config.toml
num_key_value_heads = 2
init_std_o = 0.0
dataset = "wikipedia_en"
Below are experts of layer 2 (counted from 0) of a mixture-of-experts language model. Rows are named router (the router's row for the expert), gate (a neuron's input weights, with its number), up (a neuron's input weights, with its number) and show model dimensions 0-127. Each number is 500 + 50 x the weight over its row's rms, rounded and kept within 0 to 999. Numbers have three digits each.
Before each expert's rows: "mostly gets" lists some tokens that are sent to it at least half of the time. This comes from a sample of Wikipedia text that the model never trained on.

# expert 11
mostly gets: " ", " c", " sp", " cons", " tr", " lead"
router:451454501488493517492612418541497422535505481507514541501487568492423501548523493464390513498514512503508493574440500553528529568510534484480423411501480458560418545512514414603485562475484493564472403472391576613408471467487397400412489429433451477449498466491548566521501477462488413540610507492530558463454411494491451535455599512464536524491425552513423489521479537480532515498496
gate2:465536568475406467436394481541507490596537517540546533457473560448456539480516458501553458618488461524481431577507463554519483409559446403560486499444521588491545516490406499549435468511451400502530481536468556569511520480578453463451576437577571515495438463489437439534509473481476492477535391473492510537592509494408519519574392576462513428559521527472567507539444472552489546469522
up2:431484593426474507459423487491503495580492575559534530454499510437495521491578461441557451605450522539456455554551442514492468413530460372602490533433504588433591463501456560531571497531459460489553498494496510512496526508556501468518620425567571502526416471493421503483485453500501545465542421471508481511605507498461463535561379573470526456538542548489557532558390545523505487545520
gate3:552498483489497548542434515467591641517583485568532483541578497482497591535550457514565616507478536440485467514459459491455487464371456493540514545483593590451542481420450507451425418488499521487515535511606477448507556536582540566474486499557503479507421556482520534426482524497525505429456418602594459499474518465459452530539470473538514443565603442498582591489474528515481511543487
up3:556440474471485615559484487510537576455553466523525478561567541418496581536582558437484567408563570462456492457443530473413485568430473491522506503487573546504450529450535510440501482407456543446545532430559476426477514513508567523423492511465422460481345523494585505383472532524543517434447432539620440438445493500465475474469528474525477526486530532513522547489426462496508446581525
gate4:467393483501488534413519429555525546501467538530545495488532546524418555510505554445537490534502420383477457553444478504497452551576526502484514507535525480473430470611483526529517454519475538383504567478625590565433488455478493485380564524457465533456390504587530501519500398601539520457511489546531460434446505474487359527502508468531510507491414547488488483594543535574519526542479
up4:437453496458508507396550442577501536509407545579531499528480509566483510491501598525561472630447414457468520511434558536491495543580523488443528527462499481432466506633517551520515473495428561413544564467596520455457495524428472516442621536451490536468405525551446529564511436540477537507528449533561440456475527435485407508468433480493497497520403465489481467602570448528512514549458

# expert 39
mostly gets: " O", " w", " W", " U", "′", " new"
router:484510559417544491503538436554506487572502474422502473472503619521466492528478528509536533453490476486442484529574522463472580566447571439565511546596495470504480519504485502536446424502410518539489637460472517524472526493493562508413423533487513548425557542586508481620474454615531564455550517476573520518453582508588461557469517546484434513581598507502486628452504463587570481477492
gate0:496438539468491484492472576596504510518558530426481555458463499537362496541573482515431567455470455499464443490496563470498572513417516468539501566469614500490440476504410452543513409494403430569528592475425551559491464486485457550424513549597518460474358569572504532498492520512457601432536450482580593540504548498509526516466512513466493516566474474500451486509560429505520584541540
up0:452506515397481445455376589546517494546527625506486507434446571530444478466552476552481530456487510488459492497439520515459511532443455507538492536462580491478437509581432445598477405579376468574520554502434548545524465566463562501435475568541549496501476545550438550478510559506499511424572475515559556485488581544595484519450515544467463511507449409555479398500539421462574545496508
gate1:539581565406530433458412419566535459520531541423664508529470489456503549504517499518512604573592479505422491598522512398438461534464466477573468542428506517518499444581494520575475480485425442486450570531487428485531540486500542444456517501488515595510434495568490373536510437458542534475554488446570516488490601561515480475572536553505485442453534560579529509499494497483481471509460
up1:415532541444541438447452561531539519487546468494506521499538550537550459601574514557512553522478448510455483490403530518422436564432423503455532496431549551485553484542544504629512466539372391452446488545481435587584542469515529502523539563485410501485533458528443506444491432467487484414549562518552545520535554486479567471548424540564538457390535552608489485509456548546454474488511
gate2:470520543444385478572417480527515385518474548547547543438481553425538482560441498463470533457501473386516466595510512518497521415455600528597429520477491531528492472593450437495451562475410455515563595564515573556529451563515498543453561508605546560493447482502457443575501521573579516472551468530512442514457482538511477528475483421531452451596446507450492541486471462521426478506428
up2:582455481483464436477475585458524455451495512527547525488540503484531538462510423488472486503432441470535498551460494512490481475497518546506463526521559510481505497669389506601444416556546486458555521523560541513545590521509505579433528561483609464521530548552491491410518450509635533468471423555430411503476497441532562545491408353467592454528466542481468501496532499533448582489460

# expert 38
mostly gets: ".S", "os", "cept", "itt", " members", "ract"
router:402551461499462434515464460510595557427512550556455506505499537428544540517477498525496545524472562593492499539554480455520441533463444559426529585552492491496582553447556442578487591573472530493404524543456491438523518575444560537462433539465448514522503474507515498432504470481453452504506477471509550471430425462551405625471564547486476529499543570428585505426558492492402580540384
gate2:473513448405445486548487438591570510518499536545507532492495457516478483531472579560464576503437556531501440517537492476537494517498526465473614501557588457490528477490489465662538519543479486463475603464482446491468509595476565556427472545514484376493438500419537532483410451507537490393507526491521580374439515515538448528449510509498520492520587468397466429486620440469496528518448
up2:443454438427488508509597464600570520487549511514512553414456556520420528551515544484441539483492499471472400426548445430446504513393475470492585537541614495516484477392514513549518493433462423485455575475419540519488506565475542568443496554524538417474436496407497461567441497483496588554538464524532501481434493562546430504520532597532522507517513382469455456486532435511553534497403
gate3:468476540517566493468561492574533526520546491509548527392493535430476390570486503562516537484515546447474459450536513448557503542494457516516622569495489468490558462461471473560554606451428470451428543532490508538431438622453527481430525525524498557509470449522388456542508513534524595466553506506467565548369410488479426563497492512515559532516518588528563551504478558548531585506381
up3:424477483407539502514519483602544521544479483499546521386475623503491475591479527580533551510487505463519456418507535459608479508450464494476587546550483518511561431492471483524425558532461490468440514558524503526415444596434549473459516557485446563568504468520399447520457495595497524469540525512547600515397467480482390537436427526485617538514530541521499526501482507545421574506429
gate4:506509526510573442465464564538499484528586551490550523495495518499531456420478478496497493451504553517507452564657452539511477503419501391579519510491470429498541501445457575479469557563425486478472539598396481530493503495532482473503412547416485608544480458485494430572522400519537523484477536526440571537518447486542456647529501517468443492519568514566593465587576546542404526519457
up4:549448518483491463496413567529488582452565537512481516578568574525542506466428525480456509455570476554502451580636507510544457504363521520596478482530449397485603580455477483482451568531440492476524569572383466515508565563545544507472466530412507529517477466377476433490478482508520475473474567534482489611493432482512480561495493582485480472558550482552495582557500517568474546515473

# expert 56
mostly gets: "ers", "s", "als", "ians", "ures", "ists"
router:455506515505576485554427494515553563456473547532470426458529543448466544438513512464497431458490502550411505487517512354541436524557564613513415445507571507483549508573612498573450483498505499490539539503572467522530514511489465401429436575533417579556500609511474490465584417493436517447455472484488511437455586595578483573518469536559449435425449494573519509536512513499492475497549
gate2:428526525513578442468423503449496478585507490502465504543528481469471460523476421439451477533479568542499511499498434466543523491449516528523510443502565571507470559558503490538481492544487378551448497625529519521521612497567425459449481422520471495471450530521488509515669410418495471510464538516432535564552529550579472557520513380521465411545459490567457388525551477487573550431573
up2:456514555480591486540515494529566437576428540464494462562458633457543540457415463480448485501451597521370501472624485403547513517497551527528535490528537596530490517517547506500502520461492429510440515512438490488491604524502542582492498489499449543486553545394469531471538390522520479505419538465503492496489499487612562494445540445496430460548489439558567374509539490455429546466559
gate3:466469518499513430532456525530528575541564541554506517462501499455449576470568500531522575506519509503318541514501516427547503672591523524516498502471538543519464495539547656533451425526494492452407567533478523461526494484501416544548430543490544439561426487505516486498500456503528433432505438547518629495442512509590535577517563511504514489541519490592433440540530539449460484470515
up3:466475530491531428533451503520519550468503396492435506459486532468537479425628505459494552529529519526378512490571541443481489647535522543516533443454616501426447531538543656501474449491492501443444545463519540473490459481531497539548494620514471447574439572464504420493470500502529435435535472523548538483467505567542472549459499545490425497473451451604427492526528569403518479574457
gate4:494467496561498528555483546450564514446474414480491470453482535567441506529472477436582531472448447550564450520532522501429533492505473477533463492450497544488407481504517563433505478505526511500566465484435522617539546447618391520345480462532519488547494527575462509484447414439580468438524480493541507614446576547460518523626442582508481454515470515463555404516475545542460562549590
up4:504491518543673476547437459486501490478491529422532511392492507553523461486494454550550429483425484544482453554546551458520501419548519457573524431437554446547415483544540555490506441460442508527586442555488516613527537414533396560454507517514502486580477552507416455481507479471528484493422521555555515556544586506437502528554480476544507397481488540465459494463470586456454605403466

# expert 2
mostly gets: " ", " (", " ch", " j", " +", "("
router:512479507505466486498506458493549449608475461405551525526381528473421514485529499505407469498509503561530507599414443565558534535589508467538410470569488602542521501502488534522517564490452445529423489505434544558443429399521489429474487497501462494540520424458482429541430424456587397522544489435520503596490440617498478512555490555474496542500556526576545425458520570519563496510574
gate0:579512549515545677389525447557522429449441464587433489452459473548460514478550527441442493497528413471518525457482530474547445544439499522515483470576514530562387532519615576534564536531460518435466509495504493567433548511514457476492603531501463465486464529504611534514485494519517535487518557510554459474499489547445516492473575431548566498490477565543420495520636539624492478506486
up0:566470540529481578525459512528529466498525540457458420373510486527526495495503577504503589518520593429521543343529625405547441561456461519558499503547519544536514524535539480463407451466524497564485518513498449439500470427430603475566517484585444488486455568486408526478472428496487548549496549482559597509495518533471522471502588562483459379486571474536474533440438490548582509488499
gate1:565417454469558472506516544443574598474500399482505525554480458525471466509542613475493489513499479484549532563595484492503416415497573471455519501514552451523514400481477544474472491507421490482545601478530479494486513470535450518482590491488493492496530593472515439520502467705567628326491492511494482505496605509492515464471524472548556453542550559556482496483509550455510509547505
up1:544430501476497556587466481423500493600514446469483436566571455479507484587517565517499646522452446492547450497547512427501455404511496411537489538552554520444545466415490539451510460500499448532551581481459466538569520447465452494438521490496423467512495547502492446537507516568582586401428469528538429488525551507464452472572515506519585434524595603490554609463448502480508543577547
gate2:434525441472487488454462520482596474558492510405489545573448436444458511572448473409547523509454522532487411471406404532543484512513491430471456585489507485463473547569534479498545540615463489441474461608468576588446534540520401583352506545487461468584468473569480471503477508516528489479462512479533415442509524458478529488549449487560498503508443472451502478546535456649486545443539
up2:423573434499448415475403510486517598595486497422425505525489441535487507589441472539509580552438465496477410438463472515499515454537450477481500558440514517407614515545505492429548504519445470485567491568500535597526548480530511531414392553526547517567480529546425429454470481440440459457457504503569497495439521526500509508591426500496479469479524415456577383537513435486513520451577

# expert 8
mostly gets: " ·", "97", " school", "76", "),", "00"
router:512533488483430586440465471565513431542467480490528569465477524454486459525457464553527523597486490456532482545490572476593531603512516414484538472459611528471471534487410584537498462463484407520493518498461516479426541448437491540490590497535436516500428587536435443539590422523525549491404438554491534510485594429454479540459479467537563415588515526430434446476578508590498597481529
gate0:540408505499487500529505535537536541552494469522403510526469590446430526503486560540444496574449532510529437490482480465516567604455505545513596499578577493501522413535484555562524371546473506425435502526417505582473508534530419547542493509585453499520602595541439461574583483573608483516421453522503442420539511437522492546476456526499500474578596512498464422450566486544468475502531
up0:521458524427447524491494549571573530495520542481457539507530574556424548504513584560471450611480518577512455518463520477568510567458537480476582511556502544453558443426488464543481352569484571508378526501516568553456562604512437564500505529597474491509570581504497537548546527518658454460486431537486420509484495455525485489557457500445524497547490547535476468499625514537485541478494
gate1:481467454443452473435489485559509590639446462509480555516508530518484548484484479407498460468476403503556476525501496497548437497416581493586477545502521465454566483470412556570420455556533484429387524541492484498438524510498479532490524518592435477507509527507613509525550488529667493421441511526484457452436546475544566498547470398440491474521566461436476561475601586532473487484516
up1:610455490600476499442430522526517565536449523495456443467499574475476576488453456432390436508437385437540498560524465493462449511522575497555518470512579528524542495477422500525507451523556465441441489543553608556407560551516541564430500499550431473560418479531572544544537466490533442404451451550456526551528590554548516468521474428488550412501502463459506473485506569532596567504476
gate2:501465464473427583466553517481469501519493525469460487445555564593486542464484550497535511452419477419461513514519581457518504495453463551432581495489480539467542462459464507541514369627504442534529471564494515516475550521551550496575496525580516536540547532459479524514431623551551449521405483607525537502511528468517567603469596378495541634500505533578491459570564482563527499482545
up2:519487495516427586405617506495444514532516527444507448444514574606485571448494512501482592474443509443471471574504605469581472443558504483468532566467479539512563439411397533425530413506492466489548465541540522493455473535522560498585493495585544445552492464472493483493409536465525432520492466632490503581485557434525503582521592509512501549484519509600574490485548479513556565521582

# expert 43
mostly gets: "–", " St", "%", "==", "G", " State"
router:534406504528477566533533429393565422513659471465612489501493396449470498514510539547551533469543530439475343531539551538432526516493525419584590589527504494507562515478463414537583430457485540513506497510542510497464494484537440530482507494542482484487456533462574466610578417473448496467468442515529573520452522453476477559471534505446481491516509557491518486482508559491509458552377
gate0:564457562429468449541537374457548444476499526456549502501435574523461515497510501544526579479550478335475509561589583500485475510549588460475598463520513468478508411491455490549459431496445550460501569463484567553508560455524543417502519522499477476467450511518497487498440487616495541404506567519559453417493511539612439579512540466481448550512475482555510529445523426518534537617453
up0:548507481467392423576577449450580572523480515438517479502456547477465488483435480540497528515534560398425507479557550529419429496417506442520505448461522453485454413551450538606446502486532505415456602456503487492429498452480591530500540538504480503466386504481518503526508536583469500445556498523574537432453516559599450542495535434479443535503511426472485486428503436436425568606430
gate1:482417424560418573477529511440522479524555537443488523558412498481453513488556447479441506572460453485500437569550481559463524452484430457592530531445484501517471487462423499523510423523518523391499566479469514623496578488514452473467572532473485462496402589458452549591506482563543469431477396536469457509483528437537493587470405439509471471494561502386554467552540528469528492631475
up1:425368458471494547470590533530503519536529556480447551515438519522466492501569473514511509585427417426503455613564418469544519428517485425560417447479467548489511490487422539509520389551522554422517565554379531556503449490469451479442491512557493531520477600528440503534482545517535477439448484495525494535562581444522473524451432467434535462566556455451505389501575540474442535565465
gate2:545443392531487544498509492432524451535678584461470454559562485440429494505567466494546564455501487539410399567462508491451476461535572390570518560439470547510519459428408547489531453467533533566424476475542506504526522516569501552510458549477496482544479566509430462633504474430484500434538421516477523542538436463478464563438499526458494513545464465492453465542557513488444546496393
up2:589431391511508542519529474496561455545620519463464521562559571508408463495538489551516553577563469531459418524446485516487430488498580395555504526477488513516566473511424484532535425466503563536405520450572544513568545523615468525439456542478457490490534596502456477636548518417437525421529526461521518541478501467500495551451452526440517551526538459491391473532561558528469556482427

# expert 46
mostly gets: " made", " Har", "az", "at", " did", " San"
router:537500490480551516535519549496526400572509561553557471473454457548455494536514497462546477430507509486401526478502446372418530414587536505445517471570500497502444471438467530480640528494487480556488476586574460575493492464493571509527584534574489450448411495503488588548592426493478513496556524546470520378493473567432453553505526497596542471529511497539562550575536474500585510418414
gate0:485514497564507472454511570495546561570557455473419567531403522359518509500494536414536459437450521433477479483599500515446461545479483525458490577583583495513430484508491447525552516427542468531521568471550520438486597600552539570448464505551494592543555525490454538561479540483553514519427515508585386541496448485512500569447557468597491541488442471582492471557532551408438435505503
up0:515585487590615498471536436533529482469545440460558483414415572520582503469522517406510507515507454417437489500617486394469555440436497455508534486560422582524475487443490489496473490462496464607413550397513545521467551591517498558525510405482491480462473479484495467574509510524529490472431560508591519548475430490543503407519593548506601469522483530506471526497502559403518440494561
gate1:416503534441525487467481460503571429474423419479554516498504598433420542539572549364554553515480510470437499568543425499490521530478496449527402503514490540447561521433553455520559479450379448500492463477455514490516499445548537465452515495413509500492408462496487519486551501593492503459470538513544541502469494531480361458502465510675463489549455520525501580575465459620517493459466
up1:433552586469601497537486488540518460460457416522500493471569599505462480524605586398523540495453542567530520475532419454554515597456511465444439475480495625455512609469543527501510472566520478520543450499439519448514488458484530562517507573455472420431441445486443539447560473552482522505493513584572498471509442560502429546467467533602509531432468492540489572609444443588507452456490
gate2:472463510464513594462495492603474476561553498492560478475480436590488593442453427433577560480498410412468391481452495471441518472539437483485487491530551596551486481581430580540498482465429555444552514448505505453500519569506486615502508419566488417466460587581469479502425483481524613493552459541452466472463483448526490459567538522514592425577450450519539449504551544532471506550510
up2:486509442499460612446497513619536488535548553534538470485530439578516603484438459457535527443521469426475440499470488516494537524536412469475468500494555566561455527542445567535552512459436571491542487434500460459556469567507429571483502397562510443451427521541497526505422416518514577471589475449407459458431456519429456477495570546441600361561478504495501467547484578482436499469479

# expert 28
mostly gets: " con", " ex", " pr", " cont", "fer", " inter"
router:470448422362529459457505504556554476506532507461460458475431487460406487503465574444507589551514478481411481412514484510484512494504470551618522502473568512515399424566490551544626377522527444517435491521492430545435485513499514457504539583491531501600488540418535507491435559611515585467531504535535600522564448481513491503450502512473563492528511433562497551523604470478529568501517
gate0:584582519433522451450471515492577477528481545502410471494525528434507458408436529528501632422505485471552504507384361496514491458541523498463594529473473486505381505492437458471543473498445566458478519511528526559458594487422586446427466547433492438460497506464595497518461486532493499508546495532520589494421562513540556457452552563540471572583513498574517559482501437554524437492418
up0:568470478501599468484528502520560479484561508412582522533464492476545401491512604545409471528468509544572393525481464484495528417562483552519584480513547419502471566624408460513535532539511531466514578575483516487552470504506500392544465472517441540494499556475517441449390528608519528437544525446440458534435542497514539476485499482509522505477620550472474516567419572505424558540424
gate1:488409482454615536558488501526550539416510432462467425480504474568465515528488469453507515569492439510521526505499527453519556486446548584462407503614494499505477558471504483494547498582542480503496558546441439452469500521521583440573484573639465488599479482529563473486573391521588555555436556517485448438523515532515457529481435534450426528563519490484450429426455585448396516516575
up1:519424563465529450484455492545535461500494577533479470468534486538488439462482462591539514536482484511478547504566550479566552471544606505493541507568429414461496449507459500572533493577597539566635508560503474441476629458522484519531405530585488370513429487516435462471553442524591563473482447547500514460512511460597516539441533467477531519538545508423484383408545539438466532524517
gate2:573498565394552507506406515567523474562500445406543510511450494526511477518476481578518525459457540497464485457516499551509517445512536491514584503452461456531501392512512491502571479562432444450568411563482564569453503548462473369533421556506499483484548526543463464485518499474499571382475470559451640574474506515540416521485513383500446446417541546542511517530570603470514546421499
up2:505544532557446478515439525405577512494502507407531577521479509481525501493475474495566471462441446382562422533498468535478432356495481451515509589448499523485539478487497437467612426493466424503523410456419570603485490446464494496450575504575569599471440530457415454596557557538491546474479428516482495534499558561464493532520483405509436444480506519564454459529481513463580554511460

# expert 27
mostly gets: "18", "5", "10", "7", "3", "50"
router:546498580408533506452469511546489424561611513549457454401454579480491484489506539581477605447410471436472506556452439532552482557492476559459541453592520522531541483558511605491517542469512538531472463544483545516560515507491493576487493483514623551432527510480522435430553461505546537545510504560450549612428510562493461585561499398541499477456461451540427501535447406576510455438528
gate0:531552462479486450475559489540514514499428649449483494539550536532554524507532580445397483459489570454510506559587501490455493505571518529538593573479545405466493510452534439519528447460429465483450459558462532452517521507560501464389420492625443497517469448464437477544450472507586556473527464556516526362496455581574532451562539437520569540479486468497546523551415472527514480467398
up0:466601443506486429367561556493498532471508533437419512524529432559564541582569495443407500481484482437439437482568571458445574511537527497545544608562531460462537496334501489538507469496450420477442426448492493489502516494518540475453459489526511494535481465483451482564442485488547527487426499549543454382583570518537511438581534519544470523551432467452526471459462460407493558463449
gate1:579484420403479532515475489543604566468428541549479534546515431499449553432544415502400439460453416530496403505500460460523450456510483507524460468550620523520553499498489512474452598461506560410520420579425479517556529402464501495579462459473460457484489494445524488579519511512537544524484451593533555507502457495495473499630437412565472407503487504435588433465488474480479478510443
up1:536554415414495486488440613505564521523564542504535540550581417590437539488556405455465436460466407541499403446533477411480474371499537544533430553522557519491485457455509577464526529444541559512534448505482502438561505507478548553555484466446489426528465522414542432505443565473543550522457463572461470500523440468524472534615487479544468433516453504487582442464449451468410550507470
gate2:486403523451571553465514519504457485537496512520578459395484578470473546535609504447432484446497453471481460509494460478440510446489555494471402515493486588501467421473528580410490460413480467448513465470494510543500518447450512532452526418491478492502479441506544533489525451549452549521525458613462442540480622526511393563567439507510513423418501481400438539375447521442395548530557
up2:492369529507501557480511526527460472551457508522584499463519590441524590500551483413430470530521476441493492438423519430482494437422474505462394508468504575486486447486520549471447450422490460532463500456495550572457480507483547550545564488539433436540439450503560548486498465555468537446430426582480527543523594463568359537559500519456531511421536448430503550398446534468417575566515

# expert 51
mostly gets: " Sec", "resent", "iam", " cre", " offic", " br"
router:461452439499420500507488505564557544563540481489501545591466445538527540416442561564473571442512484541367479498522594454540493526570545557525512497476563510522457422576520541511452409498540573485417538570538475490418451474512506517491414509467518558480511480491479450544516459488510515466513494523560562495538475613506505472547462550443587481615490493495423459569509541489343575434401
gate0:530431527452547551443499456590551530460486442468517509566414543431531498395456451518499533488560513508438483459421528389500586530470537476441586464516501478509512470471570433482522534522469495461460508618489470457428573466475532405506485478535422604588534528490502389504563568544509532457389580542455504415514526493452520501464547527550545486486552522581399532563509545470496602485476
up0:489468546394534550498538402631546472471524459506530511514450499459503506460417540563583519490514579525429441466422566416456454472461519457501506435515507472474430489480535511534513499514490535446475547627426469479422582464545462457465488504514434554533521542518436462507526543595551528436398609573480500401467507519569460589552521526510502426476454566556441588574520555545483527477486
gate1:498488430446498514567540475538515457546477451549468531535411454480512514575562461464545584429462477514523403592458508534569537543489523498487506393549607479485490458454416561468510385477451528481430458531437550553532543523506404567540443554481567502437509485461427546536581510481530533392518534620497482421460503500498430555529541493480534487530534492445415440477473592513418559495411
up1:463516475620478500559465535473484531535480543591491535508390501500550489457513530472590500388428532501508443543485602491517550425587532542459532434506526412536457451580438568516522444536463511535602485585457486527570489485499508488483502575494563503460523466396446538542576446493528487378527501505591501473528524588502423487517487477498567484449479559453546452535453528401415489442408
gate2:457451422541517554526413436498525359528494544551590578524543441525535557537457480547545551539541582511409531536501500517501465501519559442479567496461493553493552537534473439563468435531558478605522582478522483494504497458602491434447478407509459500509518480600504577423504558501465551349527521554543476494490556447558520578482500505515570538554513531423450430552540506427465551534430
up2:536495479593555486542498496569570410503521549376510567461510518545540535504498462479520516460555529536445477604576576470408465521523551484499533494503663449470467547565413461462454510528445564602485437499454427441497422473565489542533384474454544495559543419500541433474497467490457520559477537502485466528617463593461543550456562512510519485474447563461462513473483547541448495462432

# expert 14
mostly gets: "26", "30", "50", "29", "25", "41"
router:570422551503485520570518527510513521511592490516543572528427419420531428556516540516507489488474505500581505595456546550484495528522505549476479462542587515460537507476538588582514486489582544439450455525530580539530511401484415498422573468539557523493569580614562448482574494604565492536461456556435426536418491488486411486590493476510541549474559561509464532514562588432452465528537
gate0:528480539474487519554469520477532617547440550461538525499432491438464510428552565481426523556456523553441479567481518412533469480559621478429527469520619524504515442418530529500539426462531504499536504522485629484458556473537567463465499543521520490464476556521607541511411496598530459430526517496451465450473598438597430516521402556481464495489513558400605568513489542490462542547498
up0:511436572577561544483559535438569518511432479486470506508423457389531492480552503443436524451454479514540450516454480439540593471531506447499339480419503504533536483530471603558547522458469522472463558462508470562456438536482588552442481546488465496549464492516431443581544441547509475476568505504518381495427471439564407530523516617479488546508505459408527545490494487531374518513558
gate1:456555485476567459491578591398501485526513601470470450520531509496487496501449447473513496573455547585571517484486516474519414556466552485562510518530610610479536543509498570578517522447573524489512395542559512554558473562490618528516458511516530530545567543531545571455585384451458568561414456474438525516390478463586469528536569458497540514500475482524500583465565473499547541534450
up1:475421444472520489538623539408537537504511542502506463488414531605433518516453465487536479470475603548501496531484465493532456548498547458541499472571522546524450451510565504503509526431548605447530412555530487552575407515496536501462423507520459502554550467487551571509535368434436522592520469403478482457465416548537418492515586454458470491523470483558596593454527512565498532589446
gate2:519439557450429551469510518553491477588476489577459537480515510528445474572474475569498558565387469453470425527421471528637493484494550527518526534455536526481464493654432546490535461596410524436482473518557623525432453421479504479494557547426518498528457533585476604552512502526490483506581492532495518563452525464543435522557459508545513457542439415533486422538515516543571522423522
up2:559428561449448486477521504518536515480528476602460536499561447528558429512508499555501523417441517475501508473484504485559443470411466579517546511455541471444463449607444507431487559583432577436517439526583460540425478436527625513488547550475455510547511508566454550535492439521493473491574600515511475512434477479574439511568399598509627581456537458552514468604500473429493492499505

# expert 42
mostly gets: ")\n", "}", ".\n", "\n", " end", "orm"
router:454529453455521546516552464592514490543483482471437445492583539466501497546486534447507578472535493463554410503517528370517512497428463472558420469616556517430535456426425519425446494520499410530557559552488463522536492472513437445536419435504503522588563512498525451511548439514676540514520438550426458451488490509519422492569574512452483535486569555454470511441530609470453503543551
gate0:473598474401473540521499561563496502448473473484548480539530389467488572523482519457494555468492480494536465558505504446463540545376492469525429522525517430457459466357490560413496477461456394475517573520479552659511527608539452599464491539457494519586510408546480479502609524464560487562510456590462469469495555527504532534513524448502486552483519513571561500504565496485457529407534
up0:494535455524473371469519503607503539455525430522533525478462435440452546581435500470528548551480512486529459521509457487481515572412478517543532522636556429447435447425482499460518560460478432482504536471441582542569535556481468525504453589486471578467492454487445415524573518440554522402408486526519484521485511510531414517580519443565545575493514637504494517480617529442468518460562
gate1:553388533514511499500579439467516521546494522512541458493505450430453503638522496433417524450562621530578424453456464442483452509439578575433488499499553456566494458516421501527548454427466502558498612468477419524413433543470399477475533481526474416537435511462518470502554447531573526552423420472497461482506478467468527551544499496511412491447531474518597484504448458480392555529508
up1:482503527504503489449539475404505479506471517539450537480507492512495462655478481498497552497471627526578528498396435406508485546457535576467424472488577452517507441572543506506469455529532506562482511509560485489463408528464601465536486448484528514535431544483555495447590422428449563546407510456427426478486536538464478531458486529448510514428577472508524476514534567561333593525562
gate2:552395391511555418476424504508543465521573513559503545496411436505516540486533574444573472488445409500557371499506500548524587515477442429504596516535501518537374572467390451481505463440422535533501473511477503528551445401487518562467508467462471479517438520545528428465481516474610567514581499516562423527485470542524510481526528388538508474520449461551540532463528536505554477544427
up2:585430560376481440499483559520538465466512541530499441448496459464524488401526481600502394457494465512571508488434560570487471454431518536521448483477476496529463584424455561533512452505506518448531526527592534600514529550558484452475519468581533385539520500464577568485419568581519499441504467567509519559429472460578531512475500405433473579402485476539438434442521545570499461461504

# expert 0
mostly gets: " bec", " Bar", " att", " football", "ilm", " child"
router:454577523652535489531469546485483455523542485528548491550531525426467505563543490440493540440424397411482459480465474471468494615523559517539510553489533574525494516560464564486484410472482446481517498472537562439513493615552524465416506493571612507595404543530412529555547515541489502496517439568505423487559577569469455512476450480552542470551524480480476516485523616432466604498532
gate0:411536515468585483492508405494490582442522582491467542397565480521597470504479469566524587507443617500438499491496504475490420491614459492482536575492484510552467536494493527587430474496529534432457520422489487453586522445525538509518490543489464569556487493649454571510532599528476430445447482554513549508562505404532453578564533481406540496492540532489442447528495572522463569494452
up0:452562539506475508424554464458483458477442490567566483463530554378553587595509430471519464450515559420502490503539480436505465526453605379551538427585477549463544506466510405480468529461482545498416544487440566508483568586555537512454570487428501441458469594556483597519499480550471380544500527523450474564411533479528543493525561524527560555571490512482468497471465540552574468474549
gate1:536498481499483383568530471451514471470556562477485512501490533472556538487427564595482567493469568533472380479592472570517454573553485462503579435440551500529612540519435572413501566526566511463486519539468501475480557590484484417508495618417563505452437586473503549526438513487492441497469446539441519548539478444564496501440437573513492560445516436475511476510548548445556538386551
up1:541459567503477440569639425463507502427630525514492550417473563469486559507440522506439492564463605525542418509529487501522523553520565480473577513523530552510508503486436557494416453559493473482423544618479545440470499579490468511506480540512546583513435556547452443567496529583519406486515517511499511440513508501702486505523447549566495554452503483508445502524452555450488467504496
gate2:485524459526523443475530480524498475562540518552530438499445529480396537535538468348570447544452502419523476475497454427469529565537556525458483702553559518516433545551441497487505470526408567526555462499519533495534472478576447485473494461535532468614560385479466439520544437555500511478427516496493479455459518587380516556469529470471542491458490520442473474511527523393463541488429
up2:465511511514523495522521479487513463496562460478556458487467512529443577554459419453591541527400471494438473538490503463546505452473538510422442642537595637490463561551455535433541434463399570493530455470481541527521526443514456508557395420469591480543444510440446531588515489442459480479492451541502465545438567491445506431539497488553497451480458492481434506472510576399526622435446